Experts of a small language model.
Size: 13 layers, width 256.
Experts: 208 SwiGLU neurons an expert, a softmax router.
Training: 299M tokens, 4561 steps.
Below are experts of layer 10 (counted from 0) of a mixture-of-experts language model. Rows are named router (the router's row for the expert), gate (a neuron's input weights, with its number), up (a neuron's input weights, with its number), down (a neuron's output weights, with its number) and show model dimensions 128-255. Each number is 500 + 25 x the weight over its row's rms, rounded and kept within 0 to 999. Numbers have three digits each.
After each expert's rows: "raises" lists some tokens whose logits its average output raises strongly, later layers aside. This comes from a sample of Wikipedia text that the model never trained on.

# expert 5
router:496476505485526475532521464528487446501462495499484524521527465499480537495499530510524498463498521455505515476517503474501506517529460514482512540460508485519509471501521521482509541517493497480473491476481500494565479522532527524514452488514519460530486582482486525497502519506497526475507480536505526490540495516490456527507445484472446492509478490486468520495475504479474539469500
gate9:482484520472483472487513479478476509536449484493507494486523488511502494471475527506524506493511503486481479434526503514486561524538509493498474514497453499545480485523447467491492473504520503531468453524475513491515495529555472494491477497513462517509474532496517477541510492476532515557507485491476572518455525536502516543518495517470478462511521451517498527506505487522498529520494
up9:452546534475494504535548465514490518468500528536474500461470497491500479528513472522526512514454501500490474489522526456541505493466468564498493495533483484482493497531528445487491489511495470494488560542494496520523507487495440510494506499478506473489481497526458520495494491535513513447461469477451458503549497563532541492494487504497449461469495531493487492524500505508514514544508
down9:533506525526515516566515527489473535518521518524517535509511547524508510498512497518507469534482518481460500486512459512504490529501492489524560488487477474500434534441500507506507488483534471486494483463478513517482508525509495526493516523526558461442526489487498485515477520519479526473501513497516494509491491478471558502509475559499534535526488490511511481495461482510464500518524
gate10:482523518488493484489510451487510466500542514507524534509432464489508526515495496569523526497471485519505542525507506526552500529453494513466470509491447503472529467505522491521530504537505489521517510502481479499573516539499499497526460468536472535494513478493491514510581500483461521497486492495498505512479537474493497510518520487464500462499531487484483468512458467481487474452518
up10:483533477498469510500494460516467516499495484494473494519521494464491498461461418554477549522498494520489457505501467484482485507467477551450431510494481495485454522534473545455483488500454455475488515509511484508490501514475490493536506468445489504500470533488525483531484499526534454496526473480504527489513517476534470501458461483564514460518513500509469506501501485488459481485501
down10:539490568486502483513516458495499536545453493503478454538495496464498496486496494515484508498511450478458525535472530512470489474496499518479485564528502497490498449486470496470453478460462535521483512525506503486473493476482512532513483497464553480499463501478476497512472503476468542493524538512542529480489494530531486499518507497503496519525478479503486486478491495499431523539538
raises: " ", " (", "\n", ",", "s", "-"

# expert 0
router:492487494444499513426511528454516479503512538494502504529480510475483503520552525496515522543481523505541506502503513508494449490467491506513490501518502517517465493475504512500531534505478435476504487487465536510499485533516518501532561525508467526453508505484475488497490503504459499502456503504512521490533471506485569476507535547509524481508507514507498476491510541493504503547469
gate9:509520509457493531474467459479497523532489489519504461522469521473539484490520497543562528498504520489462482501481491515447508504452491488501475479548510474502502515481480483459510464519491507471523480473529506533475490517533501505504531516527486515521486454498522491492561510492482448530504462452546518520470525501491554509459498530466493497489485502524516501464513557503496472514482
up9:516547532519529513475506492484464470513510480533539496507505517467500497525438487491496485493476483528503533467513524498476497506507505523511475488545517494495479477529567493467506539515497497498527524502519499523497520516501462510480507512479503497451517467550474535525450522467500493477495470465529453492508493499533520474535492469497542504490588510483534495493453524528498503485505
down9:504466487466524509501533514475494521505515502527430523498496540486533474469502482480487526478489507507481509477510515494497487503483528479503498503491503495536487483443504513495529492502548484499500488464486530523521517527510514493498477483473540515490519454495462540471520504505521498456496511485455501513487539445513535485464512547482530497515533524506530452546464485538488500489552
gate10:525481511503480534449462504505503493535477515495503508488497508498483545487488506512505481485504542481500462460534487524520533495518520457477539512498509535470522484487521459477497536513523465506562514519513447491504492492487487465528516551528517486503442500499498547514513485529492482516465493493506525497491499464489506481511482527550478480511495512503520491493486491526476471495496
up10:489505564536545483496504486502464520468487538505503506503481482487490437557483498500473565460483523506496513480507542527502512539466500460485494477506533446519459461558529533540512456513496512519519492506526510469517466507472496494489520463533462521542522490506480519524475480520506500475459529521489513519499513479500492515526523452510490513491487470485495462506524502502514511523595
down10:487577527507478487513501501499522500550500504506474469479489502485486481507493422499474511511500489458471517483504498495508485515483495503552506510492530458479487502507503508475483531522473502473500444498490514485518520477476495495510520507480501498485537510501510494492501523481539491473520496512483487504496502523499541510502521509476486472495491498507516482524553509553482513490541
raises: " ", " A", " (", " in", " a", ","

# expert 7
router:528505492500505549514511530516482518522511512529556454556539544476504480473512530497502481557484518521478480511496502504485491498443496544453469495523495462483495453486469500504501506499524493526545465527448504487477543464504494515446483532498490444495487534507510443519493512499505499499489534496542455529471478468505507536518508504508485498527521526467523520496453524489525508503501
gate9:538482504473536527468513463517519463478508452480508443518548475499478514456528490475500516495473538475520511503491489486516488487509477499515504498485508532487475480526489511495551520532472504476507515503437525518492483496453512513481481517504488497483513464530484450531523504519486515488522510497578450489510481506485476514522511510524473484474540494455485493516520523478517455497544
up9:501520510508541523453476493500499489477561489518545542518478486498506524505489442498514444505524470508516486468481482487455502504484501482530512532508495482500498500482491523500437479521500491530514518451496483530498483485496488483485497502528519495506446491530483522515517504507477495461550461482483464484472479484515463470501517462517499479525518479498529498493514493524508501484509
down9:503450491462506495501535451476486506507485494465487522507518528467561464474503483474505500505475552471495481539527509513534487490523482513509465496543472498541511470531529514490530514473535504453467466492475480485465509524514541494481506532467503471514471534524512484500523522474468503472501515485542488452516566514523562506496480523483498508469472514530498527528500472497493538487531
gate10:488505545502498482524524501538509493548498532494557457531504546502514476481465495522516512566532473513492475549494522534486536520531510527544492501505562515507510501552474516434487480463504542559493498538477529471503450504466491490517507512513519494482451453463486502520489520473512519517533499449491516484479526518514492516475483530516481485484504537482480535500469469495543471465509
up10:487460455469514518508480519497528497485532506503492509472491466529507488491487460541481509511485527558478520522444470491505480484478471515482512502495527482542570497474517515484499517534481528507498505511500495490526494528505512474482518454509468499456488532485467482479467493489499500510513498464490563536538543534477468434492533528464502513513505506470494539507514481506468483503499
down10:520524468539511499518490496502497491529495557504508515506479495450541480508518448525507495545560531468510478525486492533476501474497547479494489498496510488468468511515493534507459468469536499474558488529395510499492526508483542525518546532499539488508491524480518504514541449502481506512503521496501462508490487474483545535497478497474499512478467524483516532490480508482511501494470
raises: " the", " ", " a", " and", " in"

# expert 2
router:504512469483495485519516481496548520511510471503485472538479480516479489511555464512505479504498503497497460479532505517532559511513541472489523491495505528501453526533462506468513499501492502518481515516590506478485454485503458522501469534486532553480497478519469477494478478489497463515501510520555495505469536554496486528509518486503500501462485462512497500496503466498521457537443
gate6:512474491493495541468481522474485491514550461455476480524501483487518479488551478506510478536496541497502531558489492505507458486527561542499475535498432503504502520491510505484529475488505505527467526495535497469510523481518487494508516493513483542476502493474532494524477516499545535513529465521466526521500480503516520493471524483487479500526503448545480491504533529454516486472479
up6:490514518487454518446485504529502508496530494519489497509533496482498522488493493492478519509537528529494524499490458453482536489487538553495506496510516497530496471559470496486544491461499518528481526460506550464507491464464429561503534514500501512565524486516496490522502490535491504501448519478476534513464476519497473486448487511455482492510519487554500492513533517525483462515501
down6:513553480506472528468498499527498533470536492518507525525516471494503510518551506543507494532480442458477527533532509529495467541472516533475469514490523511480478443534483549479472499499530464459472484508507535471494470510480508502489502447495480480524521467471560540502470517515507537479492507511539508500466485516487479504503542556499554512545484494528524506482485456517501521526506
gate7:495515477450488505547501507497478499509523474494529474475479462468512495513530526535503525515532500502530501495464489512488491516504531531483499479521476545479484515477508511489509525499446491497476471470485508505571509533510501552482518519501521544459486481490461479501508485430514490523484538535475507543486481469460510506495531503483525488499442467493510497446479503515507474554477
up7:516467538509493495499499477483470473481528533488520489540502495548472488548493539494522497522478511484483553475488476497489474498526494491495482516543480486469508482504489445496519477509544466463466504494535481472506497533480512498490522491502507454495497499525459508526494562464523485522486511526486522504525496485465511471516493512518517509500552468492537550502519520548524527536490
down7:453510492527489461506492525497497493503494471504464509489526550496567474538488480467507496528506501525476489511505535475495497496432516510499495487481512555521453505524537467498516522527556507503492480519452446497525503534530475506503503528501503455519508451459524538491494478483493515506516472499497499550456527498557518523505541529504508500490497473520488485524484509456556502508527
raises: " ", "-", " and", ",", " of", " \""

# expert 1
router:493511572515499483525482493549531500481451484487506514464512460528501470507468450473543547489500510519457525499473491521504487543521505530503511515523512491521524490519540482515537468489514509460523517480596466522489499510494499449496541505472480495499506516502509535500521507530467509505552479487457532483487507561505510493519477468515521525511479472503512485494512463505532516503541
gate9:481507486520504476480483469525540532548477470542498495496524515506491509478469475532471445498531501473485477495478491501485515492485479468490500503490469477471528485490500440524498510499508454502509503507508528480496516515496506483548512495528499501536499483507486454495481528436504501497455490572499512487498468506536551495518504543520537434511507474473492496505520544500563499476536
up9:490527473508491495497468512498509504492473506517474490515530486517444533496525493547511413484535514462518515512484477534518511533484472409505520522517515499447500520517494489528497480456514499541493489524502492489496471521477475517489480454508490462525492489503506517522498468482473487500492561457479456466462494497537507504489512494484499505479533523547553479488500492466508474485527
down9:524516531491511482474450506557531513536537505508510484498487539485477522485477468534525492497543469479450495528424475508507510484501569536479481489487492505494484523517485462470517490467515503490483502477485488460524528495513530478507513489506487525479453475486531517487556463474512522512505467499487531493490531529525475489466475474476517450502525462504506516543470532504475461532485
gate10:460500521491480505556496475500528498510488517510532514469481488500518489488483518479441536498484496536478538519489467565538494511448533490503523465504477486477517530515500484506488510501493526494459515481556490535496492503488503506529451474468537510494469491528553557496529516551532511516521488564475516524510471514527487505542527488447513535512534506493479463492465507516501471542520
up10:521448503480458489496471540527481451499516470507483475524479475492468482461529446507562501530473481497514484498484456521526509501524512477475494528473492472500487538477471479443472508525545558557526490499501480502514504451520517511452505528548493513503493465483495471470486483482497492511478495487511488488466520523524541477522513523509508489470493496465484482482541490504469498509489
down10:488486476498449524538506562501489527504484526524484498533471500468519496508479458487507486479484489501462479464442518508507485440538493504468529500531467484479536492514489480474535473512551482538490475513504510511523504479537474513537483509506550516521492499470515464496514490550492493470513468479508525506464509478515540468479491495511470531486555498476502525517495498482466538492471
raises: ".", " and", ",", "ina", " in", ":"

# expert 6
router:498497480517489459516485506499476467466518502544498525453478486518520517483467493498463462482489442505487516499449526480483497490505478501488485523481469523509537508490518487539535468477510524543491525510467439552448479520448524476498529477475494558505515470571528495474478503463535501469469507477502470505499494469541509496476529495503546493442489513488540529505467540478536520458538
gate9:515488529505480471484439527513512493548461495518517472520494471477540513495490491485496475521491503519529456444503509477457525507543494544492481515511485491529494509505473485496517473466484512528504504479497509497480475509473465460484514515515494505506480486533463504485551465515491492465472501470512542448492528511538487546520522512530509477510494529526504557493457515553491457453508
up9:501516502493477524471534490454488462493453522488484484524473504528492505515443500459518507498509515494511527482509517453521490523517477537509503538489488460542507485502481476483517492475476539520466526478492525519513535510510485489532510471457498492522467545515515507491553532528531509523496496521523513542506520491525499458488506528517516470440500480476509531501557473511472470469491
down9:529520525504479518505526499492526527450540490469519503476512483494568494462514508474494500509544504484470476527505485509492490514502551502516527502499499470457564578543542537503500481488462504515542510472489500452474487463493499479508520505504524502521506556518519510503489488505499457439483526578495472524502516516524498547480520510536462467500482526511439503532481513469513468488500
gate10:444456506468503480507491504514493487518520501469502522487467470522464541489524526521495490512519519496503503518481527481484518516486480463484493522478507516508479495515518516503453468465491546502539495527560471492546453475459526512528491525508503497453503528513505498488482478468486487504443493492468494548491532497476476539473542498480513526468487473463500476488491535498517497503506
up10:492512445507525551482507496491531488515484479519448514491472548476461461523511534478453496466521494522484482530553510503485502488512504542497511504504500502513497550511448463499520537491495512532541499486482484530476498511488486447507498499503521501524510506535493528495503557502506503525507473491544494479539483485485499536526487511494520531495486517496498479499498477544473461508465
down10:527507540546482463485510517514506517520512479502486507499561489492445515520512520513536501496440496503484510471473508491519479557506476527485532497489514496507527495478476509506492515517515494457521493485534518492501475475516433450502502496504530479499500496504498497472462498514516485486490464474482483454493503493486529526531480525492529515508526512493485472502529506521465518499449
raises: " ", " and", " A", " T", " B", " S"

# expert 4
router:520497509478464539484483516462478518499550467431481516486476508522507527545500492502491505479518443501519476501504472504499547476537527485563527453489480484452474509503459511496451497506511555508504510495507524466531529477511511511511479511549500485537476475464520520505521483508525507506495480525460508461517533469512481456476478512489490495500519522493478489525558470515479502512476
gate9:511505509478526494491461461506513503473503501458463515517493495526497528521524520519451469464508495494496508489522468503499523497486511551521527523504473511506529452495515512524495490515527531435484476482445502522452448487495559483495505527502477497506509506490459539425519466525474521500464498517503519498513521449531501488540501466483501510520492465523536515461456489508514483512442
up9:471491506473490474503492510534501494507541540481465453491563520515520478486489502480478472510521514489473504447472491527529463544498455501457504494505473463490491507490473470466551494508459513510476494472505494475533489490459499511485462476471534467523487463472499488509540531478520537525498521521492501495492498523503514460488530512558462490488499492488453482488529540531483435534471
down9:535535474531533517464506495523500499544497424497478501476502520493470462442531537463484515452428488484536464487517480509510486486472510504491488511503477481487523494475487473508503476465526505501524529477522513506505514558464481492479501532502515508475449484521496436475481487488491430465481453500481485474513514468514546534524503505509493518496479513482479483487513501454509516489523
gate10:489492510477507524516485473533464470490479435488512524486505510483482490508506488487524483522490463506527536529508456513477518499514540466482437484535472496531509510509462511460527473499476489471494449505505475476466532490480508542494506486525532487537486489475501523462479447417513487509507452469474524528483482472500532518497508497510505496486532498473509498448490495536516498518515
up10:481457530503484508468516518518477453431518484507490486517524487506507498470531495469506484500481478481479512508514499526495511521441479489483478493482464534458498515474452461477485526514524522469538499489483495461480537505457451496464471474524495506479490502492487519496469493508506504522486502512525497533491467439538480502525440480500533511484492504486454448514535471542504521521516
down10:522482515539527487533462464551478480507475500515506452521449508474504492473504461462476523522469524514539505472477500521543525511504502505503498496502496496535540519482496475544533500464467484510496480481508535484496466535489510460523511540491469520464494452483503513513491530438476489504508506498497518460489503496461542498504488492514486436530489491507504480526484535486488523490513
raises: " ", " a", " the", " in", ",", " and"